Experts of a small language model: a sigmoid router, 9308 steps.
Below are experts of layer 15 (counted from 0) of a mixture-of-experts language model. Rows are named router (the router's row for the expert), gate (a neuron's input weights, with its number), up (a neuron's input weights, with its number) and show model dimensions 128-191. Each number is 500 + 50 x the weight over its row's rms, rounded and kept within 0 to 999. Numbers have three digits each.
After each expert's rows: "comes after" lists some tokens at least twice as common just before its tokens as in all text. This comes from a sample of Wikipedia text that the model never trained on. Tokens count by the router's weight.

# expert 5
router:511551556481505500555522448551566537439516455550460434503561469428427407449525476524548473440574437513501519467494470517525471576468496509558515584536567451496413445438436503509541563522484523
gate0:521440568510521511525477588481514551415510515571550478584463456478560526569527563495474420541474494451573514502444505532524534612535546578537529481514536523600517556473412462447543407486505496
up0:526466539565507596475595498538496471455485459523538518501484421497476533529560601539475482537430476495414385581378530465495487585479481517512534541547532506518458506467479585453490602526513469
gate1:441496486528555539493574509409497461545482545434539406561545495650504456480583544454568402495579525513518555490527445504491458508505484489500654488516581426432523556508489565521540560564561549
up1:551525530589496498423503454486569463477612490525538463504503427540470489528513558579433548532482500533542519454453484498367484504544577475591463511464485468439391440516492517478559457473483520
gate2:319516570476447500545505459476536485475495489483533526528535444491420511542545456572455362467517456437456604581474533426452590440553476575458504538533545466586548527542536556516629522455446480
up2:429485553535469441540466517593474489455528508619477529542403448478523458440482547570488475498473448517492621499539536469517506410466370602559564476492476545540546480504547568479466556422501505
gate3:430503516469525491546534501590561409548543590431419558536398549482457463534570497540497488507483507522506497461530480487452523603495501563540494526440533528455545518539467506599515524483466500
up3:524510495435484512540477501475508533493401476531501584525501546434531486468508504377459492566448468436483459486653446471441501450553485497446521524548486494432542540534456395518537591497543460
gate4:403448485558464546541468425546558467492518558480530524495551557476517430536535543491475471431602500478486544505554432444532495489542470623521607531453579548541478503500519623449576497441459478
up4:537550510541511479460520592463448506510533482495519580414436571559515574496532554497471465599441541523417518482381555565489532529483544466494439498486456534447468517478500412559450506547561442
gate5:403531524507512428561518497523546482522532511505518571558536472525460457478481424488504497349394477527563500479568525436525469443483517499522425408430562525564572532486504518506530527504505557
up5:569446475519434474549563534515515477540519570527566579505489432457521556542448546498571609564508481544566462519540558499539471569461437517511513511520464460514555465490502480481449513430466590
gate6:488409494496426525506499476475531549491407471527532515552443507555537480470467493525425541458517565494526468505602451480480427624445512413459562484576457448433364559532530462421458494487499461
up6:474456477534438509527487551541616461591440518528528464524401491534515444503488531492497542405557533503501552481527399484435437530455491429533509523506628518467492543455519527494512542407478547
comes after: "0", "2", "1", "3", "5", "4"

# expert 21
router:469545529409530507467475447468434532510482458540473449503525542447585478462462598489534488565548423507517599452456603504437525489534512492535533470437469504424452541468463448529495620556565554
gate0:473499557456552494469429508508543505407558505581405416471528529451434509552449507541479526587442516500585662371474599443443532449494458537478498483420426518493531561502434464558381508565590502
up0:524540469538566414398555446506486527530477532465498504522483494462475417454440495454582588541537446486531483530537518488565458517515609340445581575435447574500512458458560534467443470456569456
gate1:502531516473509509436449454512567577527417447517520528423508564457463570469446565501477528484492468470531521515549551564491463443557544516573529442528481462486502587470513574321411479566448532
up1:420443500432458548472576514518488464508559453462513550423590525508490465457575479557546504490559518476467447520583556492423460593466528441449569511492452450514490489514495497449497503443460462
gate2:569484589529529523520445424466489500558499452407500475515440593588474472475501583531577479530485460462519420521479504567476545499504516528551542480566546380485510472471484559527470559529449490
up2:512529403527461551459486477580499475518543435576460388538560476536432471538532548457493458479432521476522508513528568473559506393528501495497427547543486478520519461483546390499483456602469496
gate3:614571384429601589584486455475520494517507545514567497536543543549494476505530557572525542554505498455499506546481520543452584460458500506460494428423399435431494442433411497536476539505433440
up3:412462529507452453486467617467473510542461487473481519482396488493525474470490458435495461491534505603485459550463479477455497503509536565526588451564511455475536477486499454475471508465549472
gate4:498426542440534532521436569520505457587456527452495437493459572601485598461490511579606465479479489511548547460521507618506565453587463527481519504413546424504571576527459630507550434545438514
up4:518440509505537497440471513491545427541449514562453456530439526492553511592441534472454419530509443558614623489441551502552555466554490520460456580460479535455487529583528552526458470496538451
gate5:495513585506537538460551400515554543485542463450474475560488519470571490572441575656485419493560497501609483553433533479440529467533569520412527485469487461533527521487514522538490635456559472
up5:501507456575388526474473667514524477456504463585477456456393464481535516530549482425507586485472464472441440434516459528513438475451388479519465477508461472490488513568471492544513461481425429
gate6:500487461497478495488513594574501454457554470490463467505499456523508574502474517520491438444479511405478413543467509435529507477542575515545487521448414460565488471510361468488618505565461437
up6:544406400413480458433535575569511492515469511500452474494463468508523562449518547520492472370516570433466546539454579555444544431472586450506503454543431536557545516504471455547522502587468443
comes after: " |", ";", ":", " /", " km", " ship"

# expert 57
router:452569464488548477540472488516408539497537462520409458487443680569536433505556591531505489550528504500496505487508488444511543497476538543498512512463470497460434573456561522428447554504446495
gate0:519484425402529506469431428488538471595483511581471473469560554520505487376481434526466526530454481501495529469457446417462486512447387472554462505609510413441440529563439528453548513516512516
up0:534493448558390542474540528473516511505544484514528449420377353401459479506485485402499548510560583466462469449442527527556473469566508536563482529556478540476537504455563405564494374513475426
gate1:419521553527472511542445449518568522563421479376501508535530465502432520511452480539508476471546468486473458447427457532405483498483387581475544454467552528565565439501578552608485466573446557
up1:532476484548562478461478513477545441411468390503553405453524445421609499476442627503472549505484586434489398519576431494497525544546505464579483470475618563506453455495539468582524512582569598
gate2:492497463470571509475474534582486538519516452501480531539520578526439569488440502511512460520406529513521520601474514565571611544487446473571446522412413516550530437542509560478555481569483494
up2:566520523524499479557452471467497573458451478504444573429501551537433516506397504477473536389489578545460554537558539465490541584568465477524489431456490528533480487498415483480466470525622516
gate3:544490598449491489531440479468477461560489495519428485493564502397442538477498529484524439529422555369605455432371546455509446484542540503429565521492556493471597487517532425488533519541591520
up3:449540546496469486467485429506446524424477525457428555477569463536558510417579563485519465517405613502600523390434616537415449504534539451486499448539380496438533484571528511582538452618550434
gate4:571466448484505427535479517500514514428470546564424513507502486559523449557512395518557478509591600537536512384392483497540557482492457531420503548434486561570404442622531447449559465486555560
up4:461498461450456411537485527488517469511465477477475484509562458546464419556545449431622519542523545516557561490409534457574494441581516583486462472462484593511484530545551545488521462525585525
gate5:542542514469528439509427471519485541496466456545463387506584604494544417515484480481532498529441420506547452570551495449551484595409553497481492496494560469543470589447458608522553602520584473
up5:576377418449431472482466474476478549498538538508555515429495492478612525448577550543456554571550476513513451404470577411532529343536509526508497435621498477384459486460573496575515501485591461
gate6:555483526495502572462484431449477542463502531411481452490415464486494508466529518587433570503516538567465461469479483549469523457471544475554482538455492396474548438540495449422397422463470504
up6:516529447568507555480420515550514530532468412440465580576467543335511516546451470487440532496534611554531509495522549446508414520526560418511492518564497392532503525483478439473406642511526469
comes after: " |", ",", " the", " in", ":", " a"

# expert 43
router:453521497518556503584440441500429539511423476562404392507485586532498454491540589526540526538516438512497464527454524488542535519483500558489487470492502471519471490470470479448484573555527484
gate0:473474435450423488492440543508430529568548540523472428413475524363536536545593447526608397494488528456581493671545472491544525516545574499559491493439584538487591540509481522503560482477470501
up0:469505579514571424481483522489542526478491516461605540535455440468438509470427418512506591474535474524447499436473565527504419473352484449426495480545482471506482525556468578529478477534558494
gate1:496554360504440329532428532397446484521486471470548495455491504559560484425496454509517463509494541427452515522546511617487528564573520499392466543525567507471515533582537504471504557521585497
up1:534415478479510503479570570455485474480527508523459574504511515509427476455574458593542444458518533468498462528581510486531500501490546548513482550456507540442526493536533431491524489466503510
gate2:520407548561389498494553594483506582626462452464526441479448608531482434449434563475495491492486455423517485606433478392337544505470498431500514472500529507467464488482438591504586523521470646
up2:467481507507493499541495522520478482467557484554442564485453561517400462495487556562485499608464370432466464487450545465531568483433532457520545470494506521449550552570552527521571497542543500
gate3:517484500563443471536514553495522461465519523461589444565432554520496595454510468582591474382561422488572421593463571504535593480504460555428485495456508509487487526489527599523396549493538567
up3:564446510460544508547470470572480504432524517486486459432531480489515479483542465467499571458594421403444587517516504473484555537461435437475564530400601528473510458494480518447577473390558505
gate4:431479554455456450490522539488595531559485431505495443497571546489467526484478452493450441428512495573591571625462499507403559646533473515496563446452373482545476460481574518495530517467488555
up4:451423504495425510452546512485464560481477550477386540507438534475419458417481525478409409609545507467595560499407523440495596511587505438546568493391375453531543376429536499454496533438396478
gate5:519493460491486653528463454522479447388462495458464469514476488554563510557433585609425437489464565467525416541496428492509525581479446603469518468481495499463471514514485419529542522582445494
up5:547497522577455564464433444530465437447475499499408431506572524508596459639428479478346554514586485551427570421474505493479492431502591346482443506444536429530416461469481424441475559465542461
gate6:482469594548533474478441470465491481551514496528502505485577490511499370484505526477564545516593454505482449491483600471506453467440510516508508546602549558471407595594525477466561523532551492
up6:465458554440497415495489417438451495418436488526504518567497507517492500498489466458533507494544515460471501482472520461472568558529566573521424523564397511565368615550451398508524503485473570
comes after: " the", "|", " a", " in", ":", " November"

# expert 15
router:505524559485510484494454548530470579513450448452460444383557456512522417519530515484520520596528434523593574479518480470597569454398533481549494540566556448511407550503452464521546505563509535
gate0:522553583494491496531482508502523490551525451539579464442480552527498586540487485433524435515535469571608546415485555581521580468497591483582480509503546483500531560566452458586490453557452608
up0:520445535596462511453483437521519466469530440484493551523573490519430546456538551476427485529547460588443463419525441558478486538467509496615530474501554442499585492528520476491563479421582523
gate1:375421447426484468490472513607474608569554466522450405468469495488615506595493512475547409451462504510531572573506534452483463484464502488562481460439412465491479477516460498473515480520453482
up1:379518577494540467481471571537419635516531406479503468461413470487602481502423475516443474492449384597441499469503489597450553455471481561537475485481396508529469446473464487507464391475544487
gate2:429501462449547431531540606478498550568584498524532527549500518507530443595519466487541550515612474580408529510440578462540446555558448504490391458578499501506444463535532487471510433534450533
up2:457521461516434405543492404506457518384501495512414512520500546549553544542463503503459493476404482511527510558488540516490519549492522450359584543533519470605468501520520476504483577448535633
gate3:499559510428511491527511489417483551525579471536560501482488582538432415459502491478539538479562527435460408463570485573535529446501464467587588599538557501451503522590382465522518505522566408
up3:559486552465454558451500562489572445491420494528417548538485507519470552460442490463547455508490459631451451532450430470521468533490484486565446534508461490504485466479539445548542499436452529
gate4:527458446509492505575444615499568509450577456513532383460470491509554496481503562510466549605503334471439540525481487488501526460492486454537512455560488466556416554477445424405516490464545524
up4:431531523460504455568459479528484521469470495452435590508528593529530537531527512534482528490582559502532475466584443494473479546542535472505493499467497499506539494526459470462439520529443511
gate5:533461541473570502524476422466457493576570510492562474486482561508556512518393390568532480535470583541469517532425505497519524410465529506438455500618489481578485437705481442514464463547522486
up5:572510479469529499424644538525508541425462520588549491530523487539490508562485427538516475619494494536527457528458513522521614554532423476440492464413443441542575484504602473599380444384496486
gate6:527516519542500491533452452581454512466466536453561591492574407474430485522539594492462565461524440415535557507573460532499463419477460542540536571511447536507435441540554495470503550569428470
up6:601514514524513459452578519502539512503408530519514609498529461442510498513443497530495476386457446470436464596509467459477507510443451521682468555501548509505491458484549560433487461476537505
comes after: " ", "1", "2", " (", "9", "3"

# expert 8
router:445513467365539429461475472510473551517512514450398557475487452362448361421558506632550499479522409557484483457557439501447548534432489489572517597487516446527489488543461535558622616511526472
gate0:482442517465466482539493564544504482512534555491540543489458525576408526497531529513565514478495446507471581409532577542483608496370541451585582487504452475511507586443538487550536503516519521
up0:535445543507443494499479453541547528548584450469487476510587505541591531485513404539498441529496438508568449425490441452499490590582494449448574534467505511424516488542550427442478549532613525
gate1:576510515499548489496456454461504513478477593525600520546486397424404523535527485542513542478439471469489510491508491527468448490475470408496621534538526429539533527515509472511434541528457514
up1:550480553449501522527539369514473533594417518520489487508512452418564498493521519540477488490523539443549493541527472481562555532611522496484361406560543550421530470447395564511520538485602480
gate2:465589593523469431520468531539500461548529516440519544539468429466544424488508430591522567507524497491366537524571462382608498486417452517549537465547528481490478440496541424543444514494536445
up2:440495443479486449538548489468517478497451573538531546490515496492507470472453513538471491576469430409469497534432558483458495539532510493438466423464405511450558468494497552513461531399410480
gate3:475436561523471522477473604462534488610526508470467527593529439454574460363543528503519477462457424476441576536512477474543396452381569498483517548573546435486481551582446600551526555591426448
up3:487471479473493487588533450502407418435559502510479541488509499546401587458548458587525557515502533437569472500532501484577569576442456521488486545421435580578523379443499559507449492389502448
gate4:499540511569455599429543467475446516496578521544563478472520524474528514495375518577511550578512475505600517481438429529579494552479423529455459487548517397528508527518501554555467544396511405
up4:573539530490547503507461503465522449477479443502589491460521512478447480473522495487423576470461405521512470402433487480405409497462471422517431487487496476468551456498521549492450439450518527
gate5:487520503455511509549456533486444489457424509500575502524451517448506516487483569422498558463512455595425528542483373464552489511507528502505463449505462554468416602355528556513476550536471440
up5:503497476474493488544439501440464475557454503438539430483392478471512487444543581459468481548504477520486612529471429471549461516426545461560459467460537522467438494408510509493476561555550430
gate6:436429507441548538504417426504470490436525496455552522426499488510499580543513488529416492511542433489461575492527521477527517512632577494467539611404545531503469564500505452496511583562484504
up6:384474535440634582457559535432522465450522563493487437517423565574540494440456539524538398569498466521557570546549542518511461523564505608540419591401588465421512498536555555527516508496460532
comes after: "1", "0", "9", "2", "8", "7"

# expert 46
router:517507587458534552468438431524505517513486482474490438594532368558452477502507593478570558485552579505486461479486545443516523496483434517478496530485457471449439550575521496568414548587509502
gate0:608444503471421451429467465466489484542549537523561434515450519507481451548500604479510439499485528503481387474559571441522475535561490448511461424537354520499489482543522568410398482588525468
up0:469521476554533516574493494547465457448402437506459558513566473563451561428462417544510542497425543512498536531452409552447494461450526486483556568414530557518499501490543466531632492427513523
gate1:476552490514454558560503522519538424388443511447469532542453441515466508483568407450476566512447562517495484516464530516442396569515522516392456591475418506506525498529581421451428448455570524
up1:530528524514396495511590436523440614531446564469460495511547505516510519555520497521577528467454541460562596551510502535401518563539391400534547553430497478501556505476565511488530480493520548
gate2:478514409537526507502472480459523540487530444559483475515542588408493475434474434549419516547444520529531520488499461510427486510468428432605307534565494489548545494568485641503574597509504546
up2:414515510503501569463501523584461469531540509478490403531545585565413539540472550526443445502556509488478507538406471448567537450520476527512510534488498514550455495483522444494530466508517451
gate3:422466442474501508528548503493482499425448497509532535505501478483462443598432567523451467419490540623472435527465494554577547337519457539473495548564451458572498434547455453462450531533535533
up3:559436453443515486521555423530554558580431544534435431525574505491519496477509481448440481393551479482504549487513385531616489500437416473457546571439577507422472572509641494473465489484525478
gate4:517474567460538560536437604499475505442498493498497461515554436559462458556599473480457626536568585519557465569387415507477498444496479464510466518453373505515472546518541430610435482495459527
up4:590527423521442535431565413522452496477471537625530467489502546494582522413434539538591465585449461486577598493430594523601452487484466546479455460568520453498446453503427491541533505457533518
gate5:580502487484465560574525455478499529550489519585494409592494520559561469465471510436615516510596485483536452471432498503537525549481507482534534547461550418469458554564411518528470423543526471
up5:602485529469532442591519484506445432484562467424507450585504497485496480493576490484566380453540527553506632559567444483495475630539480492515516567497589441472495513458462539499594547443539519
gate6:502517484488535575563547491494453528492477529561512527508563481510556488486402434507476650522520517456557454493563471393533496462532422553520493487562485444511459497553533584580494440520456536
up6:453522380454504543519430432483462414493519525516531479494494445560451551521383448487442570513523525401388532415535524421528441455496431497491529540551541456532400513454519505527461517547471582
comes after: "\n", " |", ")", ".", "==", " =="

# expert 26
router:497508475484517514443461476512400514502455490472474437396532420387551435457536560479502435540490477545518444410488509522520560450518525529546539511435454483533421510487523485461528555502506420
gate0:611560454451434549539527459435478548476530491529422507507542485439468487496488587475465567461546432460493431481508584461636450491512524449471467533391504455552537503505509507385546435430566422
up0:395630538492500467583546537408476512424454421461451526537600568548414434516452516585456403465489561437413551413524550567513587535543461525373433507543511580484578533518498501478512512496490455
gate1:518554502561416559518468499536475463512506460522516620500525492442512564560505471512413502475514446502499484506485409544459445546516569557467566517505446583467459599520483439496567542457471434
up1:434468482408614455445531489467495536478410571512467510463481508480426492415572533502555485596494516505496534523583543490508533516445450535526489540381576501473460502483440499486468532490529469
gate2:505453506419452561471492560403451442526511519532523474506445515444483585610507472463573537557454510574508492514504423486534508538461510475462535511447519518451509543525464488515500438508417465
up2:464479504399486517486436585403494498544475496505545544523435530430497532608471459420536537589388536542514451495508404511464528461513505462497512469423538532557539546588517450428437419543447446
gate3:526431582516532496530497525528527521447479565558502474481512498394526482519560473465460518527530440529500453521451467488444525535510560464573525524404566481475529494420515517430553537450473493
up3:508570490554573516565355533532482447539487545514499480431452463415544530539493500521485442486475473527531450572364522535346488518557500468602485505454529514556422535450461487491529494417554512
gate4:528586485637603484533492404488494551548556534559479538441453500498496391526500439501495372500458523433534384477529479546473447532520444473616521516477525421504535538558453508456510510474445522
up4:529416498623546500558467515591398479477523532582619467564491475498515531483497459415502506393437417466433542476509613529527514535458516340444540478515424517492466522478482543504559481460479522
gate5:554586531597481557443476536485556459536562518456560493463504555424568542578525485493381535375510494421445430446561414415540535458447539519521481492557472471501512467440579489552502488580485421
up5:450491535503552436501463535539586558491466503507505559517492508561465475420505501527482486578544506435560593538540501567468529572487458525440537477490561518514532513495504588500575574507599580
gate6:421423508490537540517505624457455439469488563506407422496545507499548519445523495452499541433486480452514505529449559508495451500556582514524519478509588524585428534526545499460510407569491493
up6:530547486557416455451522449454558475491487500541469538516494553437523446543530464519330556474491502480502462507487569501516532474586473550517536399459450466539491523454481486514594560537523510
comes after: "\n", "4", "6", "5", "3", ")"

# expert 6
router:496538534497525568526471530549500506450537471540560469490538463469513481460446599484532514512527538563435493441494509497557524473454492500498506577474454490386438515563470460508477505509564480
gate0:562582509508460518464503480448473471506583478473544476537567539493475518500539500460547529419450574517536536596475545456525484444545558522506510455453505460367599581463414493422470430509456518
up0:396525477512500478546501436494534535463471456476455523479462499525494417493614409381512518455475465541533427400499544451515513484466519558515429556386505501504480458397481499533592583602459497
gate1:572546483458468529417488497515513485437466451512526410527479431514447531497479551596399491529551502406534540484559548513536434603484536569543502517548497503519543562503595520530435524613489533
up1:487457529483513492521494466467525518609485483419454459520529524494500458517425491657517503495529405424513450504492507382658486387443548550490495472522546505540517522533585527555412442587400435
gate2:455542511446486531428450518507462442456516526471481426532506471563481414512549485459496485494453479517565511540557524475479542451465447516470526505490473496526491563448548566488504484512560513
up2:502457513534469493531511449468450542475556534500451582537495514559500479513503400512505435539492452496453505518453447476509476494570480492525489463506496504560513408420530449538415508504435469
gate3:611555596451516514479445485528459520547518496567474505409604575444523558537527533506559484456427443474439522538523479472463585481437534470509535547473400508474448474418582560486446563459558476
up3:434471489474503525499594542499484512572435592511478460565467446503427379565467478519429480568562492465538480504477512475507527561565400481451514479482688461566482521510468395604551474533550501
gate4:560560568533477553526456553475581490368490490559502542456471462565508555401523511495510539442544517586504568408518483442451489446487509475542475548536481474440517393502574521482423567497450442
up4:452423488526507471439518577518484453570491445555499470518391539492563413506511390509466512415455516436531460558485609433595379531555571559530503473473557556607477585543508452551578494464555545
gate5:543530522461518497510493455426460492490394493559493454479587479518462456453504580533502525418580497521497557524460579429538609498472466508516520463411583554511457574473439509514438493438519603
up5:471563494491462477528542527473571433508531515445513508539505526474561452471518473459559388578478495516534437507531439477566480426444528542486439607440473421584565580520461510513584500444480509
gate6:478533472501474517408412507551451506445478495481440455492482471530580482389415485614576523445536612435421547507559577565440495346527547372414500499411408465522492527491497365516570531496461586
up6:514497509451519522552404466476441505493466437457548491528516516511440513406487480443450484519499445484567510380514506403507542518519426577536496519566495540495546501506544606535358533577538413
comes after: "\n", ".", "==", " ==", "===", " ="

# expert 54
router:498502508408578525517461490540448546489571431443401497487486407439529402463522515542504446575510429532508560532506582452508522549470487488504453512461519450496414483563452472518586513507571459
gate0:583472464491534547554499473496499513462467461485462486537447409470542496529628469494594554507483474439459539573512474406596595510487491526436491471453551381437459471600449415491409465524527512
up0:487553504459503514535522516523449551518504470600490542490412462483480522550637435511557509455440424549557547532464445546548616520450476404491511452498600458511486488561429490498513406495512520
gate1:403484485472504514384401482454586521544502460460518423571477469493459362537553464596627487603451592549451516554521523495455527512433448532479562472579449483477505496500488478541538484569458536
up1:476496518438592488522544470499567541529454483483576614484577471554563564424494603452402422498394472456519422500414536577420553435593543497524416504498523580487501546543466448479497397529589448
gate2:444528527551456540601564485461460560427519477459515496459453544529475510467479456513473540505403514459575508628392479529524388478477399477494499443561516471535499511524505546428562547456454520
up2:459546459454535374529521484516481530528468529449543536481587506545572524542517528611564538540551566538538470429351501489451541428529408347562389522453469509476457496527604413492560510473468554
gate3:553533545503462508448449460531445464542458427422584513535491626527449507560505618504473465463493481538539424527454566490532486483459560473521538428430455561577533472473495530494500577461480467
up3:409528538469509529485425474574464584503546413459509528531522506463541495400479561404489519482560470466415507557508615529495434628492478422594464428481475551497506416526550471456500462488544558
gate4:477485476439526501496455550545502462492471461505426375543469433489536529505540500588506585469505439465581495543457377523470459508501414478512442484435611541510538518590441504526455446390541467
up4:405538553521523501488571530447529537471475462548532545428556505543521521475439492478340433542479552564411541467471523475569566512521443417478537497584445467491519536467490577469519606569460466
gate5:485486550510454454483448539510565457491584618533528552482418538417595510562515512563455563531529541527496568512494480558437553447576443464560406419443513525542477572544491492476469548420517570
up5:437454530507441483495487535557509504476531544488595607461418480544541543532597475508569474540475347497502443465501483415454582552554481509465486495565507467443592480572578434489485464571476535
gate6:503416471542502418520556497534526609486447453504470510519463502465509436485521471551543471456563431517469526490502632486448526494468566548481459520391509554444496542599533433470517474603436507
up6:505474468501462505513528379539491477555528495489562477488471413500449463500452509461566508520463552497455584493556523454630398584449433491508577563471514425425528475493514446517532546568468491
comes after: "1", "2", "0", "9", "–", "8"

# expert 49
router:477565512454576516590487420546519549498448486481474507439559434416567403531491568474513425610566399570469530463477532456445508516503486468525478543503486552541421460584484483521532512425544505
gate0:587508568444504484538416497458501531644514433482509542452615478429422532622504460586498515482588476583453461456496507546505522481470459525638507440471513568552405510562453506458490505552455566
up0:554526611426585505510489464486462493508414507511440493533496483544447525488520478417513539466468562503467499434546430445502507415470508573457446590480524439503566524522540432575408583538492534
gate1:534445494513618513523445447382594489519440463466483581468478521448491440393539488538496491493549495528471450490568551561529495522526448532594484526493599516529508516577544583497530472483472492
up1:437417458552566502484556570522521481501569497582563467551504342499475560521568453475463523555458523398576434449477619516457476502485539497466474494531471506533434532484462479447546506507523554
gate2:503483553491534497469592533409556468535407634493507407522480468434550408457463527506498430514482539556529466498577504565423503543588525484539453489537540484545497449574533490551543483487609503
up2:569570547436464495508525501495450549494538536556515499390483507598411467479463504523478511444445602493591558535405481475523514496477461493462526516508447418501444505450443529525444469570384509
gate3:524525511478516525470481508521589535487491468549491564446550459463571487502517622394471513551597421519483532477510394521499525472438443490436497475456518566504482505566513537437560545544499504
up3:519478590440548513425452455437569491512499483501577531542481482421539473652505597410499504572479416465465521520560507644534542587503474514550525561523603522476579460558538458539416530503437515
gate4:533537477464491533591499427490554487534493527590524444504459482489590542533489547485515447495568403429556521522483455496511577514491478490585505551414508557452448426462489456498460472499424542
up4:549528506414427476505505565480533487615518555470435434461549541474542417444488550564483523484479527529445469553505412498543507449486516553451635408528532463489424525558509558574589603531518484
gate5:480514469465436441450525476486522510535490492500396496469469546536509536394492511531552450490488473592483509507435455396548524486499481427566569452478574458531595421532434510432468504453570523
up5:536548429492560551470404561530415517515491507504573508458426489511457595509585478628482438507494524523514518477476438527476488507523500503462515526561486526505499600481492518544520481480514512
gate6:465449489546535417484484508449508577478485576430543502467552489467466461515561456364413439526565503495517521448430431548489532570513424478540500515436599466560493513554481531466479526473522477
up6:519567461445495478533425478532404460555509508475497541546506540427474440504524456572544544463583469459468560532547507500427559525520485479455542479374488517436528451549450438524504409496532483
comes after: "\n", "%", " Party", " Department", " Team", " Order"

# expert 45
router:520503570456469545498528475527534486441443477544410462461448472513412444454477524471602479512464463464528490511540450469479488569441506501515551562502538530428488478523447413457575540550602502
gate0:432588482491511519561500503472557533556487446515509546512491462488507457420470535429541479464485451527445488553446478530568574539494483561558521599461370486485525531474575448453537475630520518
up0:532490483575519481485447477465457503481485543515452492504459494509444488524490513486402478500510535447450458492519489504448560412511575539397425479516593543532498459462485553422389494448354472
gate1:444539590496535511466458466535606522524500574438502491520356538476448502510516501463512543555457516463477555422480437534465509545529496409468499482520558546455515507485547517508424473570567493
up1:390494510436460525525543434438523476566434459453525539468454545530514471601563478455523493429492491386439443537398553465478503493361548554571477542520459578458543486443503461460496546598517583
gate2:387472536410499582482505417506528510516462539474448543522507525511503410531468476418512629500491439420504453598489517450497598543467572409457445505527434464504522530482498368540469502541512461
up2:529525476420430506538519548355534519487443503522439425441428502471412533470569419451480447498534548468394517508419502417424545482530440532323384554466519463502499512471552519579517520565538516
gate3:431427504599422470582481447561552595493401488440529511583400469484438530561458474491565451509372550498535532590574553485441621431469469374465543501517515546550483476530480510515439483502498555
up3:619552463485519458467425525471571447439487502503532479553425509501485488547504603527593450525518530550498498491543589463511465454536445479543526522541480473492517485490573569603519530519407528
gate4:534425466385489504507477521416431535452491423477551391502524481429443492530543531543560458328493500438434507553621536476490517442497425601462431410479520452476564461516496590448494529502475430
up4:499517468549500476460516493520506440497504393576489549566489481475546510495543511458587437558506584439505525451481487525549608498514475402511514494497496507534457571461556526519504553561461532
gate5:562574525564490428488455542426525557501541531495459382529421616496601397484536536563432517467563478529588498640611459502545445506393461430434500500452523502536459501479440538486418493541509455
up5:540499576571429503482578410444474578484525508542491587533524501469436634555516552552515485452444566501422459474466499523549492516488563568497478540486518468553515460545455461564543520568395573
gate6:538463572544483449539547426529571443448483480528584509512549431534431541510556516469382481476507456434490433523569432418546430465475558525636479493507483482494446514526405539550551504513445462
up6:414521549527477551505530614469496596510465456419418425504434584550458473408408480534463480462475531519434535458458493484444446549571431492502490514595539456541474459495488435412495431491461439
comes after: "1", " Pa", " Le", " La", " De", " Ro"

# expert 42
router:503534519506567493592487448498454592515514506538459463480482407480482421487458563536557451548462482517528485444563606536511439537452450529567578544461468465508495425496492451507518536450598538
gate0:500526530572545504444574408574513524514512495593468417513487521521550434513438551468558553503445519523533574514473528490545475501418491443485574546573520533554494407487466513657515494418505564
up0:428490436450521489458554503594512451498482408513487448443484547515489589549532544429571552565480473491561485452527596519504569564508524512475578567490529499536581451467460496596534420482503472
gate1:562430475469526509555460450508485604535438572486464480545539456525418440454483496561551558452485465479571561458423503504471473507474484412422477537477478538422526492485412481520447475545514448
up1:475536509481430439531576507513512504455536544449594406489574450582480483582484533475458475444588479569493406527525553529436527537525470580487461486578487563504496545416531498486542509409501536
gate2:523534517466414551566441490425482528561550509513462476423523542439662538463437516560492568530472524450530443559558493546448456511478548517529520572573553453554481538394334536523463471493447647
up2:431527546522452487461491545471532509548481518586481572488445523465495537495462498632500555575554412524462510537434545476477505416469530565558399378520426591445561510499507609392530471518452518
gate3:506543549522470471418442484564473527550583475550508527493640552458497504549556488488553529593511468547477629507558584497565526535432431525503488555416475387507466472505523528538461575492520494
up3:533435450474514533566518537417583487437475489454534439504439488538587524518522575574505506473514436559574457523448560522509450475482538384424470469525501608488478535522510469469542501583497508
gate4:391507561437578504505473491506523497480587483495415483569497446522425545442450618480465495518550542619592510529426486564525503514479465500526488468565493485541536480484517473520438518442395594
up4:456440544569552458509549562530449575509543491487579634494450492507466559557422487454441522421497533510539568521445556436512540388495470417518585451453454466449587402498500504472500555520426461
gate5:504470595506503540513451618471455341556468506507511542463499480451493532542518523517537472485517568509483518481523420533495582479564523548442487458449662435461405425470511500490486550448474521
up5:453537564540532456498516545456501420445521552595479507510470479450449441541488489507476435456466536463540562453514531546478481520499473428462411458432646514646482583540530426563403449522529575
gate6:595532529477541597460532479520533520484533522571492505515465443515526515596615531449464567467532403477418509481457468449598427476488462484421408585558509468582501535481443506470518433491539481
up6:457498464611449424488549439502594479546463486520481632534511486489476501576460461341481533421568550516667515418415492520413508440468549524498526503561483425510480487508474567483563500520531516
comes after: " ", " the", " a", " to", " in", " on"